Weights of a small mixture-of-experts language model, trained from scratch on English Wikipedia: 517M tokens.
Below are experts of layer 2 (counted from 0) of a mixture-of-experts language model. Rows are named router (the router's row for the expert), gate (a neuron's input weights, with its number), up (a neuron's input weights, with its number), down (a neuron's output weights, with its number) and show model dimensions 384-511. Each number is 128 + 32 x the weight over its row's rms, rounded and kept within 0 to 255. Numbers have three digits each.
After each expert's rows: a language model's description of what the expert responds to. This comes from a sample of Wikipedia text that the model never trained on.

# expert 9
router:133134120138136157076126174088130126161150135136111175124093138052168135106156159136135081135153136228139175085152083113147098114177099127089138142083115176156170137066118072127195163155139127125127102191163098133178098150154162084192124142081119146150162202102089182141153145173131142152143107100192092143088113201142157144178138098100181116136124083094178122110125185153111061130140
gate0:123107127130239033114054138177104139197110121069110241174120104146102131090123090108132138115126139160112095110112159129098099148127095108157129121165070115081119096109132124117197134099155126186106124144175109132123132118126170137066122135120093121155126141095140134179129137209139124123119160118137117119098113207158093094111101083222116183117181146103153117144144073108157103135147
up0:113131142115076135144147105071143122122106132148177035070155149094210160153111159125124126142143122120117116145160087157136142108135150139086092143112148138189155136165122145120064127123094117062161141123127211116121156142125115121169136127160156117132128121165146128098114146059139137138122129149108134135145162034111198175129129194100215117121055073122104113132123182079128164105074
down0:105157117100147131141108116125160129098127214100133195194116152157148067144104106116096092128082110127131110194192109051146149125133129115153143172098090106129100150140119161087115109128146191118121140187074094170140126131128168124139099157226177108153148115149140169152099090141101105127134191130128098160125083129091127125121139157142117150159082120160086089117163090141090191172157
Description: Table row pipes

# expert 42
router:104132125102123139119056114096063093086135143146085105136081139131131084231126072082097099129127190125148098138181105110154155131086123095120153099134140158172123150161158066133161081091092161130059180141131057091153117117105144139122121163170156086118146129102144104139161130104162085138140113096091096159101115159126132157124102092153097037117128125092123118123104187119175043143086
gate0:143122147150141125190119200090209151198138141116161098162152142100172175119107203123144114128184138095049110134163092180157141135129055088149107157175140113189155133201161118123152175162174133133156150072099148133084185121094113119162109138129121117121123105111141135126054139158152143149140129117135137132136119186144157097122174227192151173105203144124158122153178142142160119132155
up0:086128093108148159179114161113147169162152147084064100162172168115134170116124137069099098145156147149095121132106130132112168154068102099053129129177128084160124108126110140130113087108134120154140209084115191119112132179121077095141089153180103163167051158149133134145087130122127137100127139148122086157148153127097150188071184154089152136149110081135143143166105125136121115141127
down0:117194137083089140155187165126178125144118119101123075157115181095177134133154153113137167133136096135132122109151118087136129121061115095101160121144202141140151121139191166123108132163113156163073205120133154180143143130071097153133151104088144123109197135132136125102117135160118173125154081128100132188147131123153112092070147126102173062150133145101182162190107149130087079149119
Description: Copulas and word-middle pieces

# expert 17
router:053151120092165106130088146204091149121118149128147131098143102120183128119142134143154047149140093115120080192119044167105174152126121058128119122166096175092131074161109150117095071110126093180163112089122142162123131190126211068107112151128098137144110090144101124105136156145073135083105175105138099094194126146114152110134158175132133228151082097138137104130095129180123196160188
gate0:088189122111130164110108061133142144071112147126100125185103137145129075129090129104167122210109099146168109179135138122180139177102136157127103099147165113161105082147091070158106123110054092145131127160100129086102130131207113073106111049120120163158134155136162112161068170128219137152115152097172144114054115100154116077135111139170131127122135138077103158143063105130141142141187
up0:093165074189107082082109191163143117070177154037147096114130076153097110122122086135146136184106099119105148180140153138109179056159118103062117149100134105045113156159086107088125145124101109162128105153127130110094139113126148120155179083110120135183077159138130183155101149204102156145161101101124123135108112118154128152154102126162109109087146092125146118117123125094190137124149
down0:179068105133086131131123098122132183118140098155091108134095134104210155178133135101118118122094097122149116131106126134063144141180135121169153131167144075100138096114120078136130103135096108078145116074103104100136087142135131156129110059150168108145096172107153156139060103087132127084109090120088143088145158077127105187136094115143088120099122073144173150117171124073055119158101
Description: Name pieces after initials

# expert 51
router:134138109130153155107130146163102212151132101172065148055139081140110161148158106116148097133143119159125064164150156117119134163129068125132148126103100150084122100098064130141093173132099088175098125146106113122132137142095121066169179110122136097095119186104120091079145130139116139130150044096147099150125145112124149080114123135109145148160088090090149135137071150117167164238099
gate0:150158166163148163103065095108050154151164106117126133137150151106177138111110114180097126139162167189150204113093145126174150112088142116149219162085115165158108125215109216122136115140141130133137068155097122145231091171204093123164107180105092155087135086123189164148144078156139133095099131167105092112099085109115100173104156124128098125126149123124164108095150083102141143096136
up0:164165133160147103071105161116096127113138037069151177162112128119185168125138124121127098127085110164109183132150113146146123111129176123150176150085142191180098155177053166174094106101170124102159128152155157221115099215204103088151084171094131125133136128152197170099112149078152101062109123157180158083125068064154164089114173092127095113150100125167158103105139112172150096124102
down0:148145074126134111133112068086073124119126157135121163092147163087141138120144133135142110096128131116123147130123145100121154108150084106115133139072117195124096094089113126161139107134134113140098130200177086068162145093169117120077131142099128143144107149106168126119098101168102108153113144169141137135119145131170173160121176108226154103155152173178147189146084103165104140218157
Description: Auxiliary and copular verbs

# expert 36
router:160150148103164138144178127083166074094100098133068102139136036134063094191110117088117093189090101101123107125128084114127152125029149154189108159204102111147133157145133130091111119135066173155091203180132135196153106179153154098125159111112160094105113191077169094178094220149123085103177137113088151165108178134182136077078098089097049145178155092119158123185119105114156102153176
gate0:085098103060090122172119151103103125212099121144125112211146150150045112119100181039134134094167164086084088092137140151093109180125143116123133102156138109157153097127182162065196113117129076121117117145103156162111140152088143188153110080138184141176156166123071075188157149092103170072062154183143185120205128180138125164118132179082097159094132192118139118118104134056110123134134
up0:096091129124087078129085152154156157174077102136155111206117158162037175091118182081109105084105109129127111115117097107094136145163136086112124113118145097106108158132179157103193168072109137138199145147172166146094121138104106131073173096131178057129122133088020124132110124185083157083069114122174117094149135137135131174106084148112123133107058147154115126164121117129125159146121
down0:135103057098125120153162141119118107123179178120175112174179106185102134147106135187084066155110154142164169148106133126128165089110132078131115129176150058207160120134121156072080100145190141099082102154142149171172114123200180161144113088183052135177131180125111118155137131131107181112143111136135086108096117124093151133126128093108147183114131126181171120204144186118136154158187
Description: Mid-word stems after consonants

# expert 39
router:073160127094161107158071149124158118134148165101150086057116125179140108139080135158187106100069113105149152116153100173125129123168119142157186142111177139124129139161045092122063144151106080158073129176136121122133153116142152132114128130188116113084151157167152120134070108084157082109039087088170072120077121139173163137148105153125084146150081130161143121117107094119150081125142
gate0:136090145134116126108132090099092119129114071113054121110047095136150128144143126175155084139117120096147073135108148088092102142125114092129140119180104145129148133110122133084128082178143135119137108151136143187152093123149137202143120094145166156127125122091135115128090152148118146106157158129107172130117116130168092160047115099126093095069133178102155155146114107143150165173101
up0:127056183089112109100170070123100131104099127103106120054043156088163176136096116066143153146129146181155093183124112105140091156088166126093131116120088109076080154113142154100120129137081058090044145092130141109068030148149088167117090103130130119182139162169152062152107177161143125083152112083128145084102074135130196167054076116070137119138132129088117123181140087166137116144140
down0:133126076113110153105107134133136168089165099114120131118106083160107146159122125158105142116096155115131154122140215175132075115081156080081174130102111184151147083163150145101082104141087107160156136137088150141109204123121118084152111102072173106128050123176122134166114137144166147105129137136159164134194103137077100136126139181203105125080098167085078120130094084165077116131125
Description: Name and foreign fragments

# expert 46
router:111081176134074125084062127117084129109160096100103105120093077170125146131082149097039204120149155185104088115108151176083141131116154093123059125180103153085110119078155149110059174152154119096135146135128115149169137134100116138140118111150150133159147075165142045170178130101103180076124120141138089119131182100107000160117135141129163107179107144158130138113176087144101172131118
gate0:087121138128130154118141130148143128145183155122146099138108221138137130116117119138128140105138130090112157124115127152177149157120144168149197169068060051145133133105081157172156139152142112185128094183124158152088182108139116109099127152060177148150129158159087215119143067104185167123098144169097171157142141140111115090141099135095144193110034080163109064099105140201111175147126
up0:104100091181123159133143116137154149154183153104130095096130168129121090139139107152127126111123132081105140139099137175169119152108171141138185147071101036098151114139128139141132127114149066205141133170143160123120159095121125118098140156103156106127136169135104182121142118104185167102110171139052156142143151137111138109089100140082133170080037084163149099124137127226108173156120
down0:142100125135130121125183188113128139155172188157139087192071059136169112151121124113136119117139128155145149092097143139112123160181213082100130121134141162167122105212111098161118170155195095112094108148100138094158081151164127129123080133133087202150118116164146135121114148109097127185177191066104168132121149101134095073168128087135075126107135121139167159131090167153119119183131
Description: Conjunctions like as

# expert 40
router:153130120181144146171142138164071104109135126125137150117157187164084101162133177161163160095097086189123120092070097093102088094100183119120132116175079145180132159151183151151103139112075109131089098171094103183154090170131110080143150131124154142061110069109110089112167167107142124070153140162127125109125174123121198113083147122171075142063107055123114187154060124095105133140169
gate0:140127120078147098163145160112093077135131112105165138154145110185103110122108090164160127162114091138157098144160126102147046067122123109172149128130098114107136101185118143084127075120103134120102183118244118156137129120126098103106147061114131129114088129149116170073107145092147124100134156095157124132130171146168160044156183140127137160151145139134089124120136115120076165157169
up0:090136130198061129093154110155157108119070159161081113113134117129140098176126127112141089123161148089143151138117073118154161187096174118050125153107170138110104145113122109168171146134107093123084092159079157120137112153138125189163090138193123120133154138138130107130146126183133120156131095116119195145116148120127119167128109091140139122105065123115140063067135177118141110112075
down0:149141110101074162152153106127074107098129152064129114104141072119116127141148135126100173118078112182121114151179102115138122140202094137182063111144155078145142133110169085142124074101184153120086143096138106133055112123115156165139117127117163160091170097100074096123116140100167110127125112141186121144162106127149065108093133101145144145221121036191116183131132087062082090109142
Description: Line-initial word starts

# expert 29
router:061104124200157093094163088141111134133113148155116127179120115110088125119114101106115195120159023134172067161206114137122168139158176161134132104110094061113130102187149086088125067122138070139073162135105148147082120136154153155075086117157200151117145157122126120117162131082118124144096106104191102096109123116116149112142157153139118135105127083121149131169080128126097116139124
gate0:084214133130159126164067057151101109062146100053176110113139163115152128091163141182116153163147144093147169104094153220141137125123152114126124134120137140129095101084161094114158107136129152152131175152119133108153121135161118167193136094123126072086117123089150116092155108067141134147118072174120105128161061145136169123181157186132113154116118105081133142099157106188171133156126
up0:128091091103132140140128042134167182183063115094131114167163159146117060169129127165168132134079167066150145143097128127109113160183107111106169096058162118127077115122193115119143064098114085122168100124090130098092143110061096100141101146151144163165125099116166163155098090123151076148090122125160152151192142151182167131073121163060102109150090147125129095109137155158134120128151
down0:137076111138138137124129144158189097113185145160141056128097139078175115126114088101090067131145151150100155135135081120157154108073179121106108132078116162169198053105072159196133163106149199126136103170151151156143115115100166131128140135125121136159138140146152104085140135162096130101122078172140130073065174138128125173152088114136124152057092176134128136072201069117157129066185
Description: Word endings and nouns

# expert 0
router:079077101079157127111056132123154163061185114169121165100135182113156169117123145083171091120141070097093089106121059151133180147151130151105118062153142140147105073165110099127071104098115050152139103162115157112133128148157180110089067135141152183098156147164149097096138141137106110115082087126102158100126101126160114152164099114081132121156048176181103137129133081170119172178135
gate0:100127151126150126109156119128097159133204089194114135145120130133152069135134089100154081124152111109118112116093122143188158128095116119160182141101082175159122128158145094109163094183121156155141168122162122142115166107168139159139137071101208135111105117130119075147106161152166174086154175099122068143136111161181130133111131123092152149148086195104145160074056114146133119143112
up0:156143152089156135106087108122174121092113072130108102140117093139124118123137095172150107124101138115124104112142126181127141143087174107231181139123086127148133138092075113097114106121158113211196127181191087124038153115118143077093130097124166110074145112127175156142141166173118129105132071128117103076111126091118097124136102119120061158132076134143111105106064146142097159121124
down0:134160179154150146103080175125111141118153138165132124058181147115173087132097121082109111138129092134116143111156069199111159132058076139137123147155141099137167200118115096145183135138124157098148130127124122120186104096063134129106129168137173133166105136104089135111164083163166139123109142138092114200198157135116140089145149104136106083153173143063134106128129091138151123149123
Description: Name-internal vowel pieces

# expert 48
router:124097125117128095154099144216135125159114139111163122086199095127131185111133084151094138072140117137148102125100109149106168115161094100164130125157100132125125113058022155094113087202175130160205190144109146172137122150100194141107093110142170122104098070130152088104136102070179147118069079128103104097190116177113093113086096129141116160103120140067163198128130097128112120129178
gate0:112124110092161136158076134160099195076157149141122124135110121131212147083101161102080152137124101123161150123084129130118155156121098140171107187143120147177149149172130138138175086167084183128146145161132201109127111156112130118120144152177117083173059160133111096099114138128110080075134083176090131077134146038145103093122205109108125141093140150079173114102055135156134108166191
up0:150165117146104113078135128113157095169122096125141120057133112112070106186155088160225122105144144137091127141168126131157047064158145113107114084113122116101102146119122050126063169131149090165134101164118092176161133101147099134141104126102111168070158100160148165135152086145138225152119184092143122162107116253124169148136057145141134087182112132184104127162201138127114116101076
down0:127088090132083106158119160179124101138076124087131123176158174074154165164172132171161136111157125130201163141148153158108133126099124137098149144123098063132083119068095146100158131111188147137114068142126122081179148145145133151112103131116100101158082112142106169138157139172109147168135100168095112129096109109113120155146184133136075103102110110191119109155134098120084153127144
Description: Heading and table pieces

# expert 30
router:079098120093116159122171120158152119091138131153087128101162201125163077117150166160132086117074172162069153100088155112104132114153178088135209109145061151173123142103191190126113157144093147185136088174128140131123126163115145175076151157173151110123128125118109150134166127055142162102136132145117132088089138221101204107135052130159099141148126143170115130145147090045147103155137
gate0:130148143154180163095077064094114111118144198066075117144093072126085059152140142129096152128087098172120145153137103092122071073133131139133142141116107127193156101124169120112126119089135136115151149166068107133125160147163161056237122151088115134137047102120131105147032132184169107229088105112199123214129135165109166091157110089161126082151146122097169165141182051123113127182171
up0:130125127076096100187129126131093087113131149140109115118086093061153078124156147116087106089077147149133124163128185102093169142115187131107176136123148151181148153131164134151178122140098188105130176175091122055078131175147131035157114179140139131097140150146197118115072127230155158141125144161200127157056113158210171112142104089130140093128152105086101146124164081093143075109136
down0:115080144113121125110106148141148103096111075180129101106111138091147182147141098097117145065114145116184128169140139130095203105136109138142152113058154143151069128119152059118116133182106102098131152113109112135059124180089095140088129173121152063063125120167196112097139214114094173111197144166088120156144135131179108137158111119157198076085125097170050125089156152162127118062103
Description: The piece id

# expert 19
router:156167122115137125063120114082102158155199119157086064153090131147121113143117097117170080121142096080083072136106160113082095139104104127063158090154188134131162116186145174105155108095129163170100156099094144179117114178130187121110120201175150096128163137064124110142129152127157038132149090107106091153112095184156202086103129102185153126186112090140144174141135090117157095141186
gate0:085146161212147147101144110246138077110100144089163147181138136154091101093109143116107099153152123100123146161159145169058139135102096170175157127118140156173092088168069074097105125102129118118132185129135142160134093196137149093128109109143129131114165132146126140189182144130168100131109122156164139095107184095120134113203179080131131214100112132122107092141080166117109099166109
up0:067117130141147108146107140173163084152130169181154135148112109127137142113154126147148172128128124095085131142143159090161100100159115134149135153132082123172124103175139095164136140119210090156154135214140134093127133189128122092103174151110178151093065136144143120137163052144182135141103170097135120072169166148105156100116159160120086135143102137119081147180172156087134122137161
down0:075140065136128110085148128206134164134180173095115111127123110132095096130173129128162081086145124133058110107196102167093188202149147142145177164156135151106151169114150138092114118147160141115103068149088142151166059128070108083112061122096043148169113154129105161128129106227105147123146132159083113164143118112106133155114133070118091125150111096140159168119144192135145104158121
Description: Mid-word pieces, along

# expert 62
router:113200112069160134157138186124189137114100144165116111087163120145137103117121129177095116099141106159143150122158143160143086105116138127151161184127101142123167163179133148166125187185143100136111069126107173127155123173106189052117139138083079127103093125169137080188110153158129119137117091160138099116172114127144140095115091124124095157130116103158160207108133102162112137125222
gate0:146140124147145066109083119121066147124128114108141128136113127159117089139117120098121113134101112157213081151071080098143130120127171114077192126107161094162158142071159059113116135097137123089121068115115143161138138149146078148118140144107110115126167125109128115131120076142152163128173133143207111127115112163115171083089073141143146121144179104116139162087155158155090134147113
up0:156088221101105174153117115113194098102128127144131139170129162111173148115097193148084122089144122143100111125182213122161157139084142144146125097183167166136130097139068139144151136108118152100142118091120104132119117149112138124117071121130156095118160108084099139161100091155124119132072112151093134119072153085062074105187150167122105099140073157129121127157152062145166104140192
down0:129142105118145191176115185101132141140173152083158135101119096122207132174078128126089078081106121084131088102148097181122129156151150196136141151156161093073189082094139126116105131169129079071128105068112099158176100140171173107151161158131094126108149094160126075117150153133110134131167118158096159129076102146195155053120140119084179084094095033098100133163147162124102114218173
Description: Word-initial stems after capital

# expert 6
router:119145144094118115185176082162177097085141134144184106077181095214130082180129153145138104160112129127078089108104121172162123059107132096149092144159073109151080136156094130152176115099053132130102149123122182166122180126185172133113147175124115116130100059137152149121102086148120177152098108091082122074141127197114166141153137126164158153120104147187044105110164097119155094109156
gate0:088145099208113094072113144164151140176104155138128140119157131111103109144120101148124109096173095144131162088167075083116136153108141080096100099138122096091105183163156112114113155070147087052204180084137124114189139160091121067141126087142135129097169159098138115126168141134100082102142127145190181119143062106124133101135092114064155136175141136149100121120130154074138105103018
up0:134120159126137160151166154106110108103160145091099127134115120131131129084130173111144173182123192176150111188089198119140107079116112135180135163099139130149179021104129109144203191166127163167133106129145173151108138130148100145132098162131072153144115105111140133108107113155119171111154133114080086134113173089132104139121147140120121123105121171121131161148074115151128203106208
down0:133186176064120172112130119196193118148102169115129085183100116152090131078127140081171126117115127126083114179173176051149179106124129148147150149041135100134174077106114142165142154164143196102120094130176128086155094135192117135113143122101139177107098100151103120107184091172125160168101093126133083125109128163133167185158143118166134079131120107116107140183134151133111111127146
Description: Consonant pieces in names

# expert 15
router:109106083147096132104083188195169105127126131080109134167163100149129168110113118119057147077180150087138066105141122072124116164138159163181156100176149146119158117108164167158169128162112175126142147156143124074127107139081171152129114094149140111098139135131111166133158117103171154167142109138176121123095167061077111055096120124081125144163127134109118124060107076055121155155071
gate0:108185125144069077145125095134198106151115161117134094109122134185132110112137104120134130130148128042150123163112119135122143117125136159121123136153117128112134134091157078120142148135124136128133157084133184141105134138137098163139189060105136150146105159148121138116128116145101154162130148210193098216169152112139115167151116135182127070165130104163095091087175154123125165136134
up0:120086126072166119108134170152057158123141083137144205150143104106140123154131125153107098134080104188087118088157164117136117149117087106130120122074121122159101115114100183138053126140144131163134108150156067120143136066102159080096037170110108108137136073119126147130110082110158108074120117058072179046113114151122125090078152119155148190100133166131181147170113098115132098118145
down0:070139145129185164149120105145193112099100127073119158115162074169146101131148117102138191144095091133130128097094114106131103114142090127176120097121113088136179092142179163148103153099146088134061138089171151154090129140112150156089187092131061074145097127094139122111102124101139140168125120090130098143127144114189161150163155150156149170160127131095072100126157164093151111100116
Description: Relative pronouns, complementizers

# expert 18
router:125103136090134077054101131076121162162133069120083178177141127095151077110132086136051131085125173182148134100130103077074142137110156189089120161101156135092185146099206089142153113170157136110128133146140155097099082137114191055126077101090147131154145176101130141171102118154135140177065126149149131132132136147193161146141128170148127152148086094071089129107059134127099093134091
gate0:110109149117119130129130165152088135109129178098104160134133117147128156139126119194172127100141115134114123119160138075120166192137109173147143091093093115176108170127082166138139147139181115165159125151085132128108188056098139162086105137114171070157121184123120069154164136111144086055126103151118124112126113119115152178099124114158158165090162142095156085054115098159078179100187
up0:184060160114121129124150152148074146110108137076159189163145157133145131130183100169152121135148105123130118124142140074103128123139146118113147110114157113129131204149108111113156116150154146110187121107131088110141144135128124093089161030159097149083103156206120113161164110146161093022087097162092160034143122123120181077121074104131142108116112128118119124112149117183081150131227
down0:138112150156134137082119182158090126094094139111143160113154117140125173116108138133085133142094108166103128127130155134087145124180131137162117102126205156172104199148078115076131093158124158038154128163080125116158124086192136101159103100128163135116106098143120093121155069169116121182165077128158121159134183156073126105155177119163143131098097078142112146164137109137102083130110
Description: Adverb and adjective suffixes

# expert 54
router:155116113092132137114099192115139116097188093182074102129147103096183127128110111124085160079166120149146099132181082125102078141127133131106121136126112146109095152172102162154137106168128157131079141126121154178042160177093147072095153082171141081101131192156092128175108100117129140093137170189158090080132092164177117159133161200108073102112174139101152131124091131121133109118085
gate0:131109135084205084072065091164177135063128111103098171166052093101120115165086193129123150105077054117118122157144123110140088085123132176142102085116111143121113084146147130137053118151128113134174121120173186148071159158084193158129084119138146085098130155068164140153146157114132038134093184114191086173095081109196145184125165067117119123124156145107100151134089094087124149102126
up0:143130114152145123107090124146122138085146107099142187128115101171150087216078208102139128107102071112132123108131154123112112100116163113140076127100145159056081066149136149148122167169165072154195134103140188149107156124107173143155107153128090136146159165143159078118132171123153102163102156114167089138098110125128152158159102095125112109135136137139109181175104109094119165141177
down0:111138120167160139106090120114107137101179128143097100123109188143111131126128084158155104150116152079170139109121189129145134103110103127052119159114098148096146113069192112182140160144110082099131074160151182150136108124169123132143125152143130103159125102119105110161092074128110136108124100113112120141164160155151100064121141128120108130133255121132092163129161150132165112112130
Description: Narrative verbs and connectives

# expert 45
router:092129087132086112124112145120156124126090121187067074162134143122128075098146151100087146158166110167152092102170114090090087158107147124133158133095122100096128128093128193097115151082109129177165118139097167122122080185106166062068132137144142115101139183124105132140119201124140078130140127123154161129113094127095159084110089194102111095206134061086134208106066158083093125110167
gate0:106168120076220152109155173103119164136113115122155156128150158114127133113143138058092033139135132128055147112153096131146119114172131150104135146082134127121065101125132143099117093133184157136119117122122100189092152087197148114164124111145147142182177142134125181111136118156061178115163159094101138119155102125119105158081073139108169134121125160154101118127175082131158153095110
up0:128174110092167198117189158101095096134135118106148193167155134158111083140125127097119098138148132156063146131095106060135133126161158120104149193104109131132098130167113131127135138105139144132118134124110126139112081138140116112143093145120152155216142116078146144082161135095047139120156105115129104093101119112142144157057130121129144092147098156119126138085155084118159146080135
down0:121152149076143150103121151097097105131136115075139150163098170115106139108084147126116161137132120179143104178148116103141083096191132178185084131083128175072127137142149071152143078192129164153108140142189168072129091099107105116151108121145153129115147144105180115122169147112097165128113125100130102122078120094195114113102144121129070092156156117108054124110116086140107131081164
Description: Quantifiers and word pieces

# expert 49
router:095093132157136123090145110106153146144109155139140104097143185110153111093105099114096116084101161071160133138092144122141085176087103113172088097164106161143139097130159071113151091111132107092091127174088147175150155129163144110160121198138142116118108063137132156184087120143174115138114055120072127139098156152129091171186164101153152110177202154124133147151163138053200112165082
gate0:124092132153147134135071151146117106154069143113182104145148096089137104108139132099135139126142085097194112143159170159093148123199110192128105112096049169146143121112093152111072152137141165104102102106171124196113162067108142168120114136117167127077133121151164181144130091111107181154156103069142156190122102133151094107135138113173126119093162168180123108133137171117158169074116
up0:149137106109102137143133126145154137178097134143128091053089151120149114152148131148146112123109130139084133105125117104162067117088116112105154130156167105090136121106164098191152050149149115139113134127079091087136100145131166130098143155059089098165096175145103121168066150121137024104105149122091127152086114134109141054130140145123126097133132152122189069096142119136127101132170
down0:154173138206125155108141121088131162133126077043156140178155105172100116126082106155124134108141153162120137159143178162102100164081104127095137142159205171094082125199147144131125143133127142161145161153102082096130086125152179133170114108166131128100147091125053126090149098115166112136105113140157098094082119075171130146107127125155137160098176143146146125153134070128128152092135
Description: Closing parentheses, name endings

# expert 22
router:145077117178153155078202161129157135117156123126116128098132125145148139149111103120147142085110060082174099133129117138150115158146197129108106099149108175210140110149059095134152152150116097144107081106108129196105194176140147175137088136143112151133128099138114161131158090063127164160110169142200082097130116153135151091170139159156129131097158049160186170105149129147171152152085
gate0:142113120086109173086116109064137140085108115134076185098111146112152125082157121183141114180153128134081043087157106156154116111156116176181134146082066154165142188086158147137112167132144124121092176129168077149212120120140182127184189131111117112092126117131110136141132120111140129096150121176129099047087091095124126108087157157109160081082143150110132133150057103172194112113161
up0:130137153182103139145129168133130082147045115155151090186108185111097142145085135108113149136123152136109112118099130112127110157055154113133129171164160125084133185159128115132152140105125090171076129129239143114097065130153165126085136140153115125069130128135148094111103141145145118148162082100118124149124197118170141125140119003137119068110098092099119119170131136095087179171142
down0:113181111110124132139122080119112117096102111124144138115086129161160142128053119134148139104107126148132132146075134193193115095114128143128121082096126118177123109177198133136130157117148088149130099168084171155118145164056143137083181137107116097174147087144118077105124059141174098107124150110087158120147134115085125182090126161081094153158197110156080086213139105171137122155111
Description: Month names

# expert 56
router:144133138026190095130148121107137134116104109136195089158140126121114111151132210136159084204099124134092113114080126184079150169083159105093095165142083127126107153138104096114092065120142166166175132055181200164129182153107171069098129132136123130112124074104126118109098165110109097097063141137111116108167117118133171145142111155138167211086099113185113121129115075179149133144218
gate0:194154129070174140095150193136078119143143083125142148158198188207134112129187170120138179129118021137134182099130154118171045094196077084080129107149129068127138178138155136172144118125118146158138159206086116141150144112095135172109149117101145132129113122097193161091146160096158164129165059138173142160151137146144186120167116143130172107113128159147136124125143074089144112069125
up0:087101119138125125140101067112142134137159165143123121105106071045086187086082147158123073102141180120138085162151127182092175145095115166177091147073157223094127031134114134065132165143121160123091115051131151149104084161159115115101140135176061106144166134127070106134158131174121135146139199150096129081116116121128102124110130123140113129152096153127146137123143166168086094175096
down0:119167125188065109140140127096194116109135108117069101134085139076134143096098149086057125136099191152115079131188125179105097113071095135163148091072145129125061155074186139115161099114132105169088158169106139138131134119184141153123141078189145121146166117082155163101173189151115186130139175111117104133077109071107087123128123161135145149151172127112178148128103208149088106164130
Description: Initial letters of names

# expert 57
router:150114140118126093148127078105133134116140066132080143067120054138084138088144099133052165093137174139185158126123098052056132103099146096103087111131099131081188157115148110162099087220148186112144156136089144109090087124124133028193108149145135124141155150129074093155173150103082139173138126170124134081058186123155149178124115136090115144156142175108122149164121175127158082110121
gate0:108103153210114137074036089160113092131181131081145082115134187064159117149079087140152088183158149143167113142114147158104120124171084075139134135132153160151101051148099075084104128082116068098106165132085111106166140124060103159172150100151110101109124109137146079152067204187174133103218074106132085148117123076067104088086138135125102142138124133175128113143123175192154144166125
up0:174130131115137143072171081032090131146124147175126162159128050183071137132124134075079158125102197096125126097116113122179076134109123155164154130088086069126164190134162135087147077131147116188151144111122157083127133113191092136100099140088166167154130145141114168119125103098167137125000139135125185154144144193152167187158113158170143141124111140134123146128118106146103132120139
down0:152134083139145120167102097118117119153140116123144138049172142166173093107158162144132140132153149094147091143141124113097163110110096159168124131102112113116168105139144123125100087101100170127145166149198085115125145114202090141128159191082092113137090095100120093155093150159092143095156114169125195161142147129086098152109158189123091144119152185199139129103114076122048102156098
Description: -ate suffix pieces

# expert 5
router:118097153071098153094166131133136125130119134150092096163152172155161116146151115102063146079141182087144115104172102080129129158170179106111056104147140151045105139111051081142116159061107135099161105099105140111138094143130179135134150100126133143104128122152122137123136143171100099094096151141105082143112185138125142120091142162157103161079106138207111156127088170152132103161142
gate0:113132127103090140109054129160109136186163126127136105145104108128147100119174049135051056154162133188177139125130092094158140133151197166099154113147155137132150113129117142116114125073141129098138148142145127181117087128067179165126103057086082172118058179084127154131143106071066139099121089132137093113127139131085077091114177184089121192162096115096149122071118125147180167134091
up0:158126192093131129098162128084125160133102151186097168140168084098155161113069128140163186118136159152063134140130142076100169101102059083152118140129102138138125160158138117125200152148133215132092107163136164120126128136145080134129164142138122123123189088131147058109088134139147125180208153116100112129136139065203188188097056099099156115093121175168112116125145098111103054097127
down0:154092121113087187114139102137154096164106150158104200128168145089165136142104124134094048151110146109144126152143146090120163139056145171129115174161147127113111151222083096117131179128128105131158111121193140139142120105104132094137183132089156114138116079175107141166138142164120147140128121131131099156165104187088095184084184096081125104128159172159162157102153144149134105165177
Description: Verb and word stems

# expert 32
router:150142130045078115146121142105081118122112088152097146120158116114160159080155071095128107079148109183156179130149091100172077102178090128125119190113043162105142137088114159131085101093154142171097106112076088206112093129123151205202190124088098130166142116138131164118159086119089145104155109123081141138138145160108099103087169144162178147131146121163150146126149140197123150167110
gate0:142118137101113150074134078149113132136174077168120133112093130123141138105158111140190129136143089147118084116083154125115128102121158121075117098141110158119133099133083166125123132084133145168159112146129152099103123153140110086128180168062144150130057109147109156193124108151192146143136136147102165146067094174182145126160146149131146092119147106149133141134100145166179062155098
up0:181139151087149138102139091097116136130129091161097133142145170140161102142122110119155135134128100172148084133136181117097162075121148120129103115052135123159101058143147168125124158098129149119047150090180171154101167126063063097135137180056188157110070099101114116146137110138152149110144120102098133102087117172177105121122080105138108106105185155106127115103113083148141124119165
down0:158160096058120192072151096171120107185134093151124118156155150138131141118110081162176097138139074119158122050142145113090175116130083098162121148094129144115103102093120136077161164123170136169091092112171150103110139092095101183129140154158139173102077138111097130143138131112190154101109139152097155111051137123124126093115152121145123032165096123109139100141138140136090082159182
Description: "See also" and continuations